Experts of a small language model.
Size: 8 layers, width 640, vocabulary 16384, 118M parameters.
Training: a variant of SOAP for the experts, 553M tokens, 4073 steps.
Below are experts of layer 2 (counted from 0) of a mixture-of-experts language model. Rows are named router (the router's row for the expert), gate (a neuron's input weights, with its number), up (a neuron's input weights, with its number), down (a neuron's output weights, with its number) and show model dimensions 0-159. Each number is 50 + 15 x the weight over its row's rms, rounded and kept within 0 to 99.
Before each expert's rows: "comes after" lists some tokens at least twice as common just before its tokens as in all text. This comes from a sample of Wikipedia text that the model never trained on. Tokens count by the router's weight.

# expert 5
comes after: "\n", ".", "–", "4", "3", "5"
router:46 45 71 20 37 29 71 42 63 65 25 50 37 41 47 66 60 65 77 69 50 51 40 39 56 34 63 76 41 36 41 41 38 39 51 52 63 58 74 40 60 40 49 59 53 43 36 37 65 57 50 50 23 39 62 83 54 50 66 48 37 43 64 43 68 62 67 60 46 72 49 38 54 65 35 45 64 58 23 77 56 35 29 57 59 66 14 43 58 60 61 51 37 42 50 47 45 33 48 43 44 33 18 17 46 85 41 53 34 58 59 22 46 76 63 46 84 73 27 66 61 46 51 66 24 68 51 37 52 40 76 28 59 32 30 39 48 54 76 40 70 54 48 50 62 49 66 72 66 78 62 79 80 59 29 31 74 69 44 41
gate12:38 43 38 45 51 45 44 22 30 35 44 71 42 53 44 67 75 26 60 58 40 37 47 55 75 22 50 68 57 55 49 36 58 52 59 63 51 49 43 47 49 51 71 60 96 46 63 40 44 70 60 31 51 65 61 34 51 44 58 65 34 54 62 51 26 69 49 28 18 16 29 56 66 44 55 44 56 57 36 28 85 55 55 58 56 30 32 28 12 30 52 47 34 43 35 33 30 63 42 62 49 25 22 49 49 50 37 76 57 69 66 53 53 62 38 54 48 50 46 37 59 41 67 55 50 69 47 62 26 49 70 55 57 35 59 59 34 43 30 70 49 60 57 24 33 37 50 65 41 18 35 59 09 53 59 54 20 49 41 50
up12:57 52 55 62 43 54 44 69 76 41 38 57 59 38 50 51 52 53 29 36 33 45 54 07 75 46 59 49 49 53 52 56 47 54 47 63 41 56 53 81 69 48 51 70 60 47 55 52 82 46 34 63 52 47 67 44 47 44 50 60 50 45 50 80 64 42 40 35 67 22 57 54 59 61 51 65 65 36 40 48 49 66 52 37 37 59 44 31 72 77 49 70 32 68 53 61 25 47 23 56 53 53 76 46 48 36 18 37 21 62 32 72 59 55 36 64 57 48 25 74 55 46 67 40 38 37 28 31 45 57 40 18 65 50 48 63 47 62 91 31 62 64 66 42 48 41 53 24 58 63 55 53 34 65 44 60 60 65 41 86
down12:40 38 70 43 60 62 47 25 27 46 57 50 61 52 09 51 46 47 60 68 39 43 38 61 36 54 44 60 63 66 41 58 31 32 49 65 68 36 86 42 44 29 60 61 14 65 72 50 66 47 25 46 53 76 37 54 46 41 31 32 61 71 55 45 62 37 27 48 38 34 39 33 81 40 61 39 58 45 65 69 66 44 57 50 42 72 47 60 54 32 84 59 39 37 43 31 52 16 33 49 59 80 60 62 36 71 80 53 45 27 43 47 49 25 51 60 52 21 67 44 57 52 48 19 56 49 49 46 23 68 54 46 65 61 46 49 15 77 67 58 58 54 32 55 51 65 30 55 41 59 72 61 65 43 28 50 99 33 54 58
gate13:46 68 32 35 15 34 76 59 57 63 52 35 71 62 70 56 48 45 35 34 52 40 38 41 68 22 53 58 84 76 34 25 38 32 55 68 45 80 24 70 43 71 57 38 55 54 30 71 40 52 83 43 39 54 49 53 47 57 62 49 67 43 52 36 67 45 59 64 58 67 50 68 70 73 55 48 34 49 42 47 64 65 47 58 69 59 34 45 37 54 55 35 54 67 54 60 39 27 61 55 76 52 52 55 61 41 74 63 36 29 66 52 66 69 63 41 56 47 75 58 78 55 44 52 32 56 54 33 41 72 48 79 87 44 56 62 31 48 62 39 38 58 63 67 52 48 73 58 42 56 45 67 42 51 33 43 46 50 50 25
up13:39 42 68 61 65 42 76 27 31 67 32 68 43 78 41 39 54 70 69 35 30 42 65 49 70 55 38 72 52 43 50 45 77 55 40 43 55 25 50 50 45 23 30 57 33 73 33 51 70 30 38 75 52 76 67 69 59 45 48 64 53 40 45 63 63 48 29 50 39 58 61 54 32 62 35 69 38 24 64 55 45 44 37 58 66 82 43 69 72 27 51 42 31 76 27 44 66 48 47 51 71 85 40 63 41 29 53 40 25 51 47 59 27 63 46 41 36 27 37 31 50 57 79 40 71 44 35 36 62 44 51 49 35 57 15 59 71 67 38 33 64 50 36 54 47 87 65 54 54 42 22 41 66 64 60 53 60 46 52 34
down13:66 71 38 35 38 52 52 44 48 75 65 52 65 45 37 48 58 45 51 50 46 76 55 30 88 51 56 36 76 67 57 22 55 42 54 23 68 32 40 35 35 57 27 59 39 80 54 64 50 66 62 46 22 52 83 85 59 42 35 28 47 35 34 64 59 51 56 45 56 44 64 58 57 58 41 61 39 65 50 56 68 42 32 61 38 48 49 64 07 51 27 52 70 57 68 72 31 46 57 53 68 35 65 64 47 49 33 52 61 52 53 24 48 61 26 39 29 53 48 33 54 38 28 53 27 47 66 50 46 61 46 42 52 41 56 50 38 53 71 45 61 42 57 94 16 58 48 75 49 55 55 62 36 60 59 32 57 51 49 52
gate14:44 63 56 05 32 40 36 57 21 48 33 49 41 26 88 66 70 57 48 55 67 26 28 48 57 63 65 38 57 16 54 26 75 56 41 43 48 75 47 49 78 45 62 65 31 26 47 24 57 41 57 50 36 40 40 36 77 60 46 41 53 68 67 39 53 41 66 37 20 48 34 51 47 74 41 52 52 32 51 27 41 66 58 43 51 67 53 79 43 51 53 64 61 73 34 57 51 70 37 41 74 37 51 45 64 40 37 69 65 37 28 99 58 38 45 61 84 59 68 46 37 31 40 62 55 53 51 44 52 35 58 57 21 46 67 69 59 34 22 49 39 69 51 55 49 48 53 61 42 40 16 49 38 35 62 67 45 65 46 33
up14:54 63 56 35 71 59 58 43 40 49 34 43 47 24 21 30 53 34 44 25 41 68 65 34 62 24 67 75 42 56 43 45 47 34 65 20 61 35 59 23 38 51 41 59 50 65 23 68 66 21 19 61 34 40 72 51 52 44 53 38 50 38 22 39 59 60 30 56 71 71 64 69 25 17 73 49 59 56 50 51 64 40 53 68 81 35 29 83 30 44 69 47 17 66 46 64 54 52 68 52 81 50 50 65 33 46 62 43 57 63 49 14 60 61 50 39 33 17 32 75 55 39 76 47 31 69 29 53 40 59 61 46 29 69 30 55 51 88 52 67 28 56 45 42 54 46 52 57 44 57 41 57 61 22 64 52 60 62 63 69
down14:62 54 54 47 45 61 43 40 64 21 29 42 59 60 77 50 51 46 40 58 40 66 41 61 48 44 60 59 49 44 38 63 59 60 49 66 32 52 37 73 54 58 69 54 55 65 84 32 22 40 56 33 26 52 36 72 59 23 44 32 34 67 52 61 42 57 48 16 63 12 39 34 72 42 48 45 50 61 74 40 50 47 51 41 25 30 52 36 45 47 72 54 46 40 47 54 61 59 62 27 44 48 40 57 46 53 50 25 17 20 33 49 51 26 72 41 73 45 78 29 52 75 35 67 38 43 62 60 59 37 28 53 67 57 58 60 59 58 48 50 63 48 35 41 73 51 19 50 35 44 28 44 72 41 66 56 53 49 44 57

# expert 4
comes after: " | ", "–", "1", ".", " ", "2"
router:54 43 49 56 61 41 60 37 47 64 49 31 63 61 59 37 48 41 47 47 39 56 34 37 72 52 29 33 39 32 44 56 63 43 57 63 51 45 31 67 50 58 44 37 66 57 34 44 49 52 23 58 49 64 57 60 56 30 88 68 49 43 38 54 66 31 54 55 43 38 60 33 47 62 49 26 48 44 40 62 94 45 60 80 69 66 41 42 69 44 69 50 38 68 62 70 73 34 09 49 48 74 62 50 67 83 58 63 67 66 42 55 47 65 44 43 61 32 54 64 74 38 56 44 55 06 44 52 64 55 31 34 36 63 51 47 78 50 61 61 47 22 54 81 41 54 64 39 63 56 63 45 50 61 39 33 44 59 64 50
gate11:29 40 62 52 27 47 50 65 56 58 48 85 34 30 37 41 49 54 67 60 61 65 44 58 30 53 56 53 61 52 73 39 65 44 68 40 29 62 34 38 68 62 52 54 37 84 56 45 43 41 00 76 60 62 44 56 59 76 41 72 52 40 44 62 64 88 75 25 31 57 50 15 49 47 36 47 47 75 34 65 59 44 30 56 61 70 73 50 35 36 58 31 57 63 29 40 34 75 91 63 58 69 67 39 48 38 57 29 31 56 35 52 62 59 55 40 67 70 52 70 24 66 61 41 36 49 45 67 58 76 47 72 46 60 37 47 43 36 43 45 52 32 51 63 34 57 68 55 38 55 45 73 72 50 37 38 58 21 58 40
up11:36 32 84 32 43 39 34 11 31 43 39 42 51 51 61 73 34 79 39 58 30 68 69 41 43 43 57 34 70 77 45 32 45 60 64 63 44 47 54 54 49 72 36 32 32 46 28 52 28 76 69 71 68 37 54 60 30 57 64 35 62 47 51 62 59 44 65 65 30 56 56 49 52 59 45 20 69 63 44 62 73 74 45 40 56 71 76 42 53 48 67 51 68 43 66 31 56 44 74 64 80 58 60 57 62 63 42 51 49 35 52 34 57 43 51 51 37 67 52 56 70 32 53 52 76 43 48 52 47 58 57 62 59 87 44 48 67 69 27 36 20 42 90 46 73 28 87 42 33 34 59 62 59 49 93 36 46 40 44 56
down11:69 35 41 28 58 69 51 57 58 37 63 60 45 31 43 53 60 51 51 69 56 56 58 53 52 38 68 47 55 61 56 42 68 57 33 59 38 55 65 49 78 51 54 68 70 76 57 38 58 40 47 43 40 53 76 56 51 55 31 57 67 37 39 34 48 41 62 46 54 51 42 54 74 32 68 48 38 42 53 61 34 31 63 18 67 26 24 65 52 47 51 77 53 80 43 65 59 48 57 25 78 68 29 13 32 53 59 62 59 74 63 33 77 40 22 62 37 37 47 25 46 44 50 42 72 40 55 26 62 52 37 40 65 54 64 41 57 65 46 48 52 55 26 60 62 33 81 77 56 57 51 53 47 50 43 58 29 48 80 57
gate12:63 47 53 70 34 76 57 41 52 30 49 39 20 64 39 29 52 67 62 47 49 62 44 34 59 37 71 54 42 46 51 37 57 41 85 39 34 54 48 60 63 67 42 65 52 66 44 41 63 60 32 80 63 16 67 61 23 40 34 46 52 47 50 81 97 37 48 64 45 35 59 35 56 35 35 32 49 33 59 37 48 42 48 53 60 49 28 25 63 56 34 47 37 31 40 52 51 24 56 51 52 72 44 68 42 66 42 53 48 33 55 49 45 58 46 73 35 59 46 69 49 33 55 23 66 65 40 54 34 37 36 53 44 47 42 47 47 39 61 53 75 40 45 82 62 49 49 42 53 42 46 62 37 45 59 56 45 54 57 56
up12:58 35 29 37 38 44 74 41 36 44 57 49 36 52 48 66 67 45 78 18 50 49 45 38 77 27 68 49 51 36 57 71 08 45 61 21 75 60 45 67 50 56 61 56 45 67 89 48 81 57 43 45 64 31 27 45 46 73 71 54 28 44 57 21 35 77 59 36 39 53 24 52 47 43 65 49 55 43 34 42 20 37 78 45 43 38 60 69 70 27 43 55 44 56 39 22 64 45 68 48 69 53 57 57 44 64 49 51 44 63 32 74 45 39 47 62 48 26 54 54 69 09 16 76 41 79 83 49 68 42 22 53 52 61 33 49 69 42 49 47 53 66 30 23 45 29 33 62 36 53 35 60 81 68 61 54 55 92 56 71
down12:51 43 25 57 43 48 35 43 40 44 51 62 58 35 75 45 60 57 63 58 78 59 81 41 32 59 62 74 50 45 44 51 55 51 56 58 63 27 42 64 50 70 45 44 23 32 56 26 38 45 40 48 71 33 47 46 63 55 36 57 74 47 74 45 25 72 62 70 58 29 37 56 29 20 43 54 44 66 37 51 53 50 52 42 59 55 31 55 48 34 28 40 42 44 60 65 51 35 37 61 56 60 50 66 30 49 42 64 21 49 36 67 83 39 56 85 31 78 52 32 57 56 66 25 40 64 47 70 45 38 57 67 45 55 67 09 35 52 55 43 41 64 44 45 35 55 51 28 50 52 43 59 25 61 34 40 27 43 54 37
gate13:38 40 38 56 41 57 52 70 56 53 63 69 46 38 83 74 64 24 52 57 63 52 53 38 68 65 26 49 25 44 53 47 43 36 67 49 47 16 45 72 41 33 52 36 37 46 59 35 42 66 22 47 69 17 52 79 74 59 50 35 55 50 52 51 28 62 40 46 62 43 53 59 47 51 30 68 54 66 67 51 74 51 62 44 65 52 44 53 42 61 42 53 38 61 51 31 37 51 63 29 64 23 53 71 43 41 78 39 39 42 56 23 54 50 37 55 47 43 35 57 41 51 44 13 53 58 44 51 32 64 40 50 60 47 57 48 49 37 19 34 53 72 35 53 42 56 71 71 65 70 34 26 45 42 20 86 54 64 55 64
up13:78 87 52 86 50 50 57 21 49 57 56 21 70 31 25 49 55 58 21 66 39 55 34 54 25 48 61 73 53 21 58 33 41 59 68 39 65 55 58 22 48 53 40 59 79 58 44 69 54 61 48 58 34 59 35 65 47 30 46 45 28 46 31 38 59 20 49 53 47 67 43 59 52 64 45 48 54 66 51 35 40 48 40 54 53 44 53 44 65 53 49 54 60 62 76 56 69 46 67 42 70 53 17 33 62 38 51 48 25 69 40 57 49 48 40 63 56 35 58 61 31 66 63 33 39 31 49 49 63 48 55 82 61 71 51 51 43 32 47 33 54 64 83 39 50 63 53 37 50 31 71 42 55 54 28 58 50 64 48 83
down13:58 62 79 53 44 40 53 85 73 44 85 54 52 43 64 39 32 63 74 69 22 51 55 50 61 59 29 41 60 63 56 55 34 51 53 69 61 40 41 34 62 42 48 51 58 43 53 53 66 48 42 54 50 14 40 58 59 23 55 54 11 55 65 41 69 43 62 56 22 62 62 46 26 30 64 69 96 79 56 51 68 44 47 30 44 62 55 54 30 54 46 70 31 43 47 57 34 76 82 33 39 73 31 56 58 46 32 62 52 60 72 51 35 56 31 40 62 54 52 53 37 23 39 75 47 75 50 53 33 46 38 30 48 54 67 62 61 45 61 62 32 61 58 39 68 42 59 76 33 41 47 74 34 53 51 40 56 59 65 52

# expert 6
comes after: "\n\n", "\n", ".", " (", " \"", "-"
router:45 03 47 47 38 26 50 77 43 75 33 49 47 57 44 76 64 77 75 24 75 28 54 40 77 42 72 58 36 71 33 75 33 67 54 62 37 38 52 69 60 31 41 50 55 39 42 36 35 52 61 35 71 33 51 52 61 54 18 42 57 48 52 67 53 39 49 41 79 18 49 75 41 48 41 26 40 37 58 53 38 57 30 48 44 38 63 59 27 66 48 51 38 52 38 56 54 47 81 39 67 29 36 60 54 34 50 36 34 34 41 51 54 44 59 39 66 70 64 53 27 62 11 45 71 56 34 31 57 59 61 64 41 75 54 46 25 41 30 44 55 66 76 48 34 52 43 38 53 20 42 47 70 17 87 64 48 45 37 40
gate0:65 70 63 50 49 43 69 37 53 49 31 34 62 46 63 72 69 39 51 30 64 50 39 33 43 22 67 61 84 48 38 44 49 26 57 78 68 73 63 43 53 43 54 42 61 23 61 82 36 72 59 67 46 37 40 47 43 26 48 45 29 47 54 71 52 60 75 44 64 26 19 36 59 47 44 47 66 50 39 56 64 52 67 49 58 34 42 65 61 36 46 20 53 46 66 30 49 57 13 75 55 38 49 67 43 43 54 56 53 53 40 51 61 53 71 79 51 53 54 44 27 73 43 81 53 50 62 52 71 48 54 64 78 27 54 58 49 59 76 79 52 43 85 47 37 62 81 58 58 65 36 19 43 69 77 66 75 41 20 37
up0:38 63 55 60 53 38 33 44 49 53 46 42 33 63 36 47 34 65 50 29 63 63 42 51 43 18 58 66 55 51 25 47 42 51 75 67 43 64 47 73 38 36 60 83 41 10 33 43 57 51 56 65 54 39 83 47 54 63 63 58 80 47 29 74 44 23 32 55 46 11 34 34 36 36 33 18 28 47 45 47 80 43 28 68 40 47 61 30 54 40 42 61 60 76 49 65 41 04 68 46 56 36 57 40 59 46 52 66 53 51 28 74 52 49 61 29 53 60 36 53 53 36 63 48 57 47 83 70 65 66 39 52 53 21 00 55 44 43 57 33 35 76 57 57 54 47 31 79 39 82 48 54 63 53 46 44 37 50 20 38
down0:46 55 67 53 74 36 49 30 59 54 31 57 44 87 50 62 32 40 25 48 15 44 56 49 70 41 47 44 02 63 52 27 60 17 49 55 39 71 33 32 46 74 42 96 63 29 62 74 47 38 67 45 45 49 65 50 45 54 63 37 57 55 57 49 52 45 30 60 63 17 24 61 58 54 33 65 61 74 68 45 32 37 47 64 50 52 48 43 86 53 54 61 44 52 28 18 67 39 53 53 88 51 52 30 51 73 49 56 54 42 59 32 46 32 57 58 49 50 49 18 67 61 67 18 59 66 66 70 47 59 48 44 33 54 40 55 43 68 31 47 33 37 43 44 66 32 54 50 33 66 39 44 31 65 62 63 70 41 23 70
gate1:30 66 21 56 51 34 40 44 49 58 54 58 49 58 45 59 39 32 68 48 50 59 33 61 48 43 48 47 41 42 47 53 38 53 58 19 47 56 39 28 71 50 57 46 42 29 32 10 61 51 34 41 56 81 64 72 57 55 46 52 56 38 60 57 39 40 36 62 57 60 44 30 45 34 37 26 30 44 51 55 59 44 34 21 47 40 46 42 65 37 84 60 56 42 65 57 68 33 31 31 56 43 49 52 65 29 44 73 90 40 55 33 21 80 47 55 43 46 34 51 56 51 61 56 47 44 58 24 30 63 42 49 62 66 54 58 68 35 47 68 47 52 22 53 34 35 61 49 57 63 42 39 39 61 38 39 44 49 46 16
up1:44 56 46 29 29 13 23 59 58 67 60 53 46 67 47 60 47 40 40 56 47 57 64 58 56 83 22 42 16 65 53 55 27 31 36 57 47 52 35 61 77 58 36 87 64 24 52 45 31 63 68 31 54 11 49 76 62 27 45 59 10 50 55 24 48 29 61 25 62 49 64 23 42 38 43 41 39 61 54 43 45 73 69 33 42 86 71 45 77 58 72 30 50 39 49 63 42 31 41 48 55 13 54 79 54 61 40 49 64 64 49 69 36 49 39 47 51 71 54 63 41 31 46 74 77 43 55 33 48 56 21 54 54 64 83 44 50 35 49 62 35 35 53 99 58 53 47 27 45 55 85 50 49 50 50 63 85 36 55 63
down1:44 59 47 58 35 73 43 54 28 66 51 35 74 61 63 14 70 60 33 65 47 42 32 51 24 53 66 37 82 47 36 40 58 51 47 31 44 61 61 72 64 21 62 44 50 49 32 56 81 55 72 65 48 53 29 29 60 54 53 73 11 51 42 99 35 62 29 50 34 53 63 42 28 44 58 69 42 29 61 53 70 49 76 57 65 36 29 28 37 71 54 41 59 67 52 32 57 57 61 51 59 40 41 53 46 29 49 39 41 62 36 43 43 62 53 66 55 37 38 60 55 34 55 45 66 48 44 73 75 45 34 40 55 40 58 57 52 43 52 43 60 51 81 58 49 18 61 37 53 25 37 60 46 36 60 44 60 61 35 30
gate2:68 69 35 42 44 50 34 64 30 45 40 45 34 48 40 47 40 55 32 66 35 68 72 42 29 35 76 42 41 46 45 46 28 72 58 72 45 27 74 50 67 42 21 55 62 56 45 71 55 44 34 47 56 63 39 47 36 33 51 61 39 56 33 57 42 56 30 48 49 39 25 54 43 44 83 73 43 41 02 73 55 06 62 41 53 56 38 79 33 31 42 37 46 69 32 50 61 31 35 33 32 43 51 69 40 50 49 43 55 63 45 70 41 67 55 80 57 52 73 58 37 51 53 60 38 59 40 72 58 63 75 61 72 46 48 69 47 41 68 45 59 46 80 20 46 38 57 53 68 76 38 43 47 42 61 43 46 57 35 57
up2:52 31 50 58 67 50 45 63 53 61 38 65 55 39 58 69 69 43 63 16 64 42 58 29 40 68 52 59 72 44 51 55 46 49 30 49 54 54 57 58 68 32 35 44 67 76 30 34 68 45 45 53 29 43 35 51 70 59 45 41 27 30 55 58 71 65 61 08 23 59 39 32 20 54 63 39 41 75 45 80 43 38 48 42 39 63 70 58 35 52 58 44 68 26 54 37 34 41 50 47 79 47 52 52 46 17 41 45 45 38 70 49 26 65 73 45 52 56 55 53 49 70 46 50 62 46 41 62 43 82 37 63 58 55 29 70 30 42 48 47 76 38 49 41 31 37 30 37 79 63 52 57 24 58 61 69 54 62 56 48
down2:44 28 48 46 69 40 60 45 52 55 58 29 40 32 58 35 49 59 29 36 38 43 58 33 24 71 60 77 71 45 57 60 60 56 47 30 57 54 73 64 43 24 63 75 35 51 54 62 88 73 45 80 31 46 75 45 61 73 64 53 54 71 55 32 21 50 28 59 44 58 65 55 33 37 39 58 63 76 62 59 31 64 41 67 27 54 46 49 27 26 36 51 62 54 35 30 47 47 41 52 62 54 66 41 60 47 68 49 58 31 59 57 70 59 40 41 36 43 45 38 50 43 52 54 54 42 48 46 29 37 50 77 63 44 56 49 71 78 50 59 49 47 46 54 41 66 63 44 67 61 56 42 23 50 61 51 32 22 50 41

# expert 10
comes after: " |", ".", "\n", ")", "\n\n", " |  |"
router:44 39 55 74 34 19 83 71 43 57 51 44 60 43 52 44 64 31 66 39 69 37 66 38 87 52 34 50 38 32 34 64 57 89 64 46 41 53 49 37 51 38 43 41 50 38 74 60 71 58 43 50 49 70 43 40 51 34 69 52 59 34 58 30 57 69 15 54 71 54 37 45 67 24 38 54 26 33 46 32 32 41 67 27 58 52 60 77 52 32 42 45 61 28 52 67 36 58 55 36 57 51 54 30 60 53 44 49 66 70 40 87 44 69 41 67 48 45 89 48 64 51 39 40 63 14 48 37 68 57 40 68 46 31 42 52 47 32 65 46 47 27 59 40 38 65 50 49 51 24 57 39 40 31 85 68 43 54 41 61
gate11:50 57 54 42 35 40 42 25 34 52 59 61 41 44 50 39 55 52 13 47 33 59 55 52 55 48 29 72 44 34 44 66 53 52 41 59 38 39 62 45 45 46 45 42 67 49 57 81 14 51 40 58 67 33 59 43 53 45 38 52 50 54 84 49 77 53 59 14 65 61 54 45 47 16 31 34 12 56 56 24 42 46 54 42 45 65 65 54 31 38 53 66 51 62 66 43 44 57 13 52 69 44 55 44 61 68 38 42 35 73 62 61 56 65 28 38 21 30 88 44 54 42 22 50 35 41 42 59 57 62 60 73 50 69 80 44 53 42 23 38 54 48 40 54 51 46 56 77 74 51 41 56 58 46 62 62 44 64 27 56
up11:65 25 75 61 57 58 47 58 10 43 57 70 59 43 50 41 48 59 60 56 52 26 63 65 45 49 79 58 80 49 72 52 59 55 57 60 58 61 75 28 61 19 42 52 59 63 65 71 60 61 58 42 54 68 42 77 32 52 19 80 54 74 34 34 27 70 62 47 47 88 63 40 63 28 54 61 52 39 65 59 47 40 51 65 77 32 43 49 62 75 37 50 59 40 38 64 44 74 21 53 48 34 44 38 51 51 67 54 58 49 54 24 72 55 43 31 51 55 50 26 66 31 41 43 51 35 66 48 51 59 54 51 60 99 51 39 43 53 49 79 63 38 42 46 36 44 60 50 56 48 46 52 22 54 61 47 45 43 45 55
down11:40 47 28 45 32 57 60 32 54 58 46 41 71 27 54 57 32 57 65 71 54 38 44 46 51 40 56 21 43 64 62 50 32 65 27 40 69 62 59 77 85 22 50 59 53 45 53 35 58 73 74 44 52 54 45 48 57 36 37 27 71 41 42 55 57 55 63 62 49 51 63 37 34 43 31 63 33 49 46 59 36 41 49 37 54 72 56 67 60 62 14 25 51 42 55 49 51 61 35 56 42 52 68 59 28 46 40 57 41 33 49 49 35 58 33 42 74 57 53 51 46 41 43 77 55 56 58 53 43 29 60 33 70 67 23 50 38 46 66 46 55 34 75 59 35 46 76 54 66 32 39 32 43 42 69 76 43 52 46 55
gate12:66 16 51 41 51 61 51 44 46 23 49 57 83 52 43 40 47 44 33 55 63 67 38 35 40 55 60 54 71 78 37 51 49 86 62 42 58 63 44 78 69 47 50 29 41 74 53 62 43 54 71 47 30 61 64 22 58 48 44 62 80 38 53 42 30 65 60 49 41 68 46 38 14 63 49 50 25 48 62 48 41 45 55 35 26 54 51 40 23 47 38 46 69 35 49 41 27 43 58 19 39 51 17 59 53 57 72 34 62 69 45 67 71 37 24 36 54 51 43 52 56 62 73 55 43 41 60 34 42 53 58 40 63 39 34 60 49 53 52 52 47 27 26 50 33 52 64 61 70 62 64 51 61 38 63 54 43 36 40 44
up12:54 77 55 77 46 35 45 30 51 33 64 50 54 46 62 45 35 64 63 14 62 59 32 37 47 48 30 63 21 39 46 11 39 42 47 58 45 39 52 63 38 44 38 45 65 56 34 40 31 58 36 66 46 77 36 39 37 68 53 38 31 38 32 51 65 19 54 58 36 40 13 40 47 59 77 55 33 59 55 30 57 51 76 60 68 63 55 41 37 73 42 38 31 74 33 34 65 22 44 78 41 47 70 64 32 35 41 61 60 34 35 62 50 49 78 57 51 43 37 55 53 79 39 60 71 53 20 71 74 47 65 55 71 43 73 29 44 39 80 40 37 60 60 39 30 41 53 32 77 38 40 39 31 59 47 52 47 64 57 37
down12:81 40 52 40 27 58 73 56 50 62 45 56 56 57 17 34 32 88 28 40 57 31 55 46 60 52 41 40 48 45 51 48 36 45 42 33 35 45 43 70 52 47 45 60 62 55 41 71 77 30 30 45 78 63 45 11 56 62 79 35 72 47 57 50 42 12 43 44 50 46 48 52 57 62 55 17 50 36 56 64 39 35 43 40 99 56 45 47 63 69 66 51 64 65 67 31 46 31 36 51 62 45 57 49 49 27 20 31 53 30 54 70 23 55 48 49 57 56 32 63 65 77 59 45 66 52 43 69 67 30 46 24 53 32 35 78 72 63 71 68 66 65 61 30 45 62 46 47 26 48 67 53 53 65 47 50 73 52 50 54
gate13:38 74 50 53 42 70 39 73 43 26 47 73 35 68 61 38 35 58 46 75 62 85 57 26 64 51 39 44 51 47 21 71 58 41 50 56 50 31 29 29 51 40 41 36 49 40 69 36 63 27 70 23 43 57 61 50 60 40 47 45 35 59 43 43 34 29 35 45 61 70 37 53 58 34 51 75 62 74 67 45 18 56 62 34 65 55 49 72 17 29 41 51 48 62 67 59 39 36 21 39 64 36 43 58 48 51 42 54 55 79 59 48 39 30 31 41 54 32 36 45 34 52 36 60 39 62 55 32 28 46 62 58 51 24 51 27 28 35 61 39 53 48 68 62 45 31 48 63 74 27 24 48 43 62 50 52 54 42 59 55
up13:46 55 52 71 60 51 45 43 40 50 61 39 51 64 38 44 54 45 54 45 82 43 39 55 36 43 42 63 35 62 47 46 74 57 57 46 63 17 62 44 61 54 13 88 61 42 43 23 58 66 58 48 37 48 14 84 38 34 41 48 52 52 49 41 47 33 54 33 59 15 45 34 23 42 79 51 64 48 67 33 51 35 15 37 40 74 58 65 68 45 62 39 62 53 54 44 87 51 49 62 62 39 63 71 35 45 39 42 43 33 57 88 29 54 46 44 63 40 50 63 37 36 62 50 37 27 41 64 34 66 58 17 51 50 49 50 69 19 65 40 50 53 76 67 41 49 77 65 66 72 38 60 36 49 43 37 45 51 28 62
down13:33 31 30 63 34 54 43 43 53 60 70 32 59 79 57 43 80 40 33 63 24 78 54 65 59 19 51 31 48 40 37 52 24 79 52 40 66 28 44 41 49 68 56 73 31 45 54 49 41 47 48 53 45 40 50 51 43 40 48 62 38 44 40 36 61 48 47 34 84 27 51 76 48 68 76 31 85 39 38 68 23 66 40 69 41 33 43 39 49 38 65 58 57 72 56 57 71 68 40 42 67 36 42 50 27 42 28 53 63 64 58 46 34 43 64 52 59 31 38 29 55 33 81 28 66 23 68 30 51 24 51 56 54 97 56 78 34 48 61 33 45 50 43 58 56 26 45 51 37 64 52 68 51 83 42 38 47 42 19 68